config.yaml
n_layer: 10
d_model: 256
n_experts: 48
experts_per_token: 1
d_expert: 416
d_shared_expert: 0
activation: "drelu"
moe_layers: [0, 1, 2, 3, 4, 5, 6, 7, 8, 9]
router_score: "sigmoid"
normalize_top_k: false
routed_scale: 2.0
balance_loss: 0.000239
balance_bias: true
router_bias: true
scale_expert_input: true
init_std_router: 0.00949
lr_router: 0.00114
vocab_size: 6246
norm: "rmsnorm"
norm_eps: 1e-07
tie_embeddings: false
optimizer: "muon_variant"
lr: 0.00685
beta1: 0.93
grad_clip: 2.0
batch_tokens: 131072
seq_len: 256
train_tokens: 919100000
steps: 7013
dataset: "wikipedia_en"
Below are experts of layer 5 (counted from 0) of a mixture-of-experts language model. Rows are named router (the router's row for the expert) and show model dimensions 128-255. Each number is 128 + 24 x the weight over its row's rms, rounded and kept within 0 to 255.
After each expert's rows: a language model's description of what the expert responds to. This comes from a sample of Wikipedia text that the model never trained on.

# expert 37
router [115 168 114 138 145 133 154 149 134 157 147 174 140  91  94 132 115 132  94 109 137 119  99 134 119 107 149 122 118 163 140  98 174 120 133 149 124 129 139 107 160 169 121  93 122 108 117 102 125 169 122 127 126 128 112 143 132 167 145 151  89 149 100 114 158 162 105 146 144 135  95 126 145 108 116 141 114 110 105 110 122 149 148 116 103 121 156 129 123  96 128 174 160 121 147 147 118 110 123 128 122 106 108 138  99 116  83 105 118 138  81 129 131 114 132 124 136 107 128 132 138 110 114 134 151 204 110 118]
It responds to: Word-internal fragments after prefixes like non-, un- or re-, such as Non-album, strategy, energy, illness, recovery.

# expert 33
router [104 133 117 126 158 102 157 143 161 121 140 141 105 144 127 127  84  98 120 125  93 132 146 131 143 148 110 116 145 136  89 121 142 113 156 142  89 136 141 126 125 108 126  87 148 144 128 120 161 137 136 101 125  83 152 125 164 141 112 113 123 125 151 124  78 124  80 104 111 111  97 153 143 147  65 162 105 125 117 132 143 111 118 170 130 133 116 126 117  93 115 153 126 196 137  97 101 122 166 102 127 121 145  96 148 113 153 117 128 147 152 111 129  74 123 124  90 117 150 143 149  84  58 102 161 141  90 134]
It responds to: Pipe separators between numeric table cells, especially sports statistics, plus semicolons in number lists and coordinate symbols like ′ and °N.

# expert 20
router [110 171  81 118 134 124 135 125 138 189 150 123 123 127 156 181 179 137 136 141 159  91 102 130 157 109 154 135 151 130  92 132 169 124 142 145 105 134 117 125 121  79 126  98 112 106 153 142 125 130  88 173 164 130  95  97 118 137 138 132 136 109 148 173 102 148 134 143 145 143  83 118 140 172 113 123 124 128 103 116  84 148 130 127  93 147 112 129 120 115 157 172 116 155  98  89 138 152 116 154  99 130 104 120 115  94 128  89  62 121  83  96 134 117  92 128  97 130 116 174 136  86 158 143 134 110 168  69]
It responds to: Tokens opening titles or credits in tables and lists: "The" after a pipe or colon, opening quotes, ampersands between names, "by:".

# expert 24
router [137 164 107  99 169 133 139 141 149 141 131 131 116 106 127 158 135 101  97  96 135 116 134 115  82 143 171  84 109 146 137 135 212 177 165 133 151 173 125 121 126 164 130 130 170 122 123 141 121 125 100 162 154 167  98 102 112 108 147 181  89 112 130 105 140 186 111 119  80  70 137 106 140 121  66 105  80 148 128 115 143 115 139 146 133 118 124 152 141 172  90 131  90 167 145 120 125 103 137 122 118 125 124 151 147 115 153 116  84 167 117 151  98 129 149 127  98 159 149 140 144 118 111 105 141 133 108 146]
It responds to: Short verb stems and word-middle pieces, often after "to", such as mut, make, keep, find, cut, swore.

# expert 46
router [ 99 182  99 172 141 118 138 187 138 121 123 147  97 111 107 135 151 129 145 101 129 127 111 154  96 124  92 135 120 141 136 123 138 149 163 120  91 100 141 133 154 153 120  96  90 139 123 141 104 151 127 135 148 162 105 110 120 170  92 119 130 132 136 162 122 125  90  97  92 155 127 129 142 125 130 132 127 178 149 101 130 129 104 134 130 163 117 172 182 120 101 133 135 165 118 124 175  92 129 118 123 125 112 124 131 131  87  95 122 111 122 114 102 130 107 152 137 141 133 148 106 151 159  88 109 163 145 105]
It responds to: Word-final pieces in species, anatomy and chemistry text, such as -us, -ium, -idae, -ensis, elytron, salicylic, bacteria.

# expert 38
router [103 105 133 131 152 103 155 119 154 137 118 141 140 106 122 162 147 120 126  87 100 100 136 113  84 107 174 139 102  89 151 120 130 167 139 127  76 155 102 150 110 151 117 138 101 133 152 110 163 108  90 152 130 126  89  93 131 166 128 128  62 140 127 147 135 126 106 127  95 147 137 107 143 140  83 118 113 125  97 156 128 115 136 135  89 167 147 113 140 108 127 155 153 167 111 132 123 131  95 158 141 133 148 117 127 143  87 110  94 111 125 127  96  74 149 133  99 102 129 115 156  94 148 130 119 137 137 138]
It responds to: Word-internal stem pieces ending in g, ll, ss or ck before endings like -ed or -ing, e.g. judgement, Brueghel, filled, Olsson.

# expert 28
router [118 178 112 138 115  89 155 123 141 165 124 120 128 145 164 148 126 118 120  96 171 125 119 144  98 161 126  55 123 108 137 112 149 135 155 174 103 122 119 149 128 113 155  78 115 141 127 140 121 108 137 114 143 102 120  85 121  96 123 135 146 120 112 121 119 133 130 130  95 126 157 130 132  80 116 198 134 111 147 131  74 131 112 152 168 165 113 120 123 120 127 135 104 128 146 104 130 141 155 152 126 150 190 111 137 144 105 114 102 156 165  98 109 134 133 101 106  91 132 137 150  73 170  86 127 146 119  85]
It responds to: En dashes in year ranges like 1672–1677 and opening parentheses before dates or birth years, such as "(born".

# expert 30
router [139 142 135 155 144 125 151 120 116 146 125 135 130  92 138 172 155 110 124  95 110 135 143 115 111 105 122 134 125 140 109 126 158 133 136 141 146 141 146 140 141 147 141 108 116 129  73 101 139 114 132 134 133 145 104 169 100 109 113 147  95 132 109 145 149 159 128 130 132  79 150 143 148 121 114 138  92 147 149 110 117 141  66 105 133 146 100 138 107 110  89 144 100 103 138 105 124 121 157 155 131 122 123 143 153  82  86  98  99 106 130  64 119 133 109 109 139 125 147 153 152  95 120 102 120 172 154  78]
It responds to: Kinship and personal-role nouns after his, her or 's in biographies, such as son, father, brother, wife, married, daughter.

# expert 18
router [106 147 129 146 107 131 155 123 161 132 116 122 121 177 158 139 151 109 139 140 118 128 164 133 131 127 115 132 114 112 167 103 177 130 167 112  78 127 145 131  86 143 121 103  86 128 153  96 120 120 102 149 140 114 143 122 170 124 102 133 124 117  78 158 155 159  67  93 111 163 100 120 127  92 133 145 131 102 108 120 146 135 141 140 125 120 121 125 157 145 114 113 123 154  93 115 124 133 135 132 125  99  96 109 121 128 165 105  74  89 107 137 146 135 152 165 127 127 128 129 133  93 110  92 160 159 137 110]
It responds to: LaTeX and formula symbols like braces, backslashes, subscripts and dollar signs, InChI strings, table cells, and paragraph breaks in technical or taxonomic lists.

# expert 41
router [126 143 154 121 178 107 144 128 116 161 114 142  79 106 113 159 160 131 117 105 115 158 104 129  99 135  93 136  86 137 139 116 133 116 140 120  68 153 134 159 130 126 105 143  94 154  98  99 106 138 142 121 146 138 142 127 147 105 110 102  79 118  97 116 117 132 108 124 123 125 107 135 119 110  97 129  60 110 165  97 115 134  98 144 120 143 148 131 130 103 106 151 186 102 112 143 160  83 158 135 139 123 112 124 146 128 149 116  96 100 155 139 164 148 102 109 106  98  88 139 138  72 130 116 149 145 162  86]
It responds to: Final pieces of European surnames and names, especially -er, -o, -e, -a, as in Pellerin, Zaisser, Pulitzer, Torneo, Bonaparte.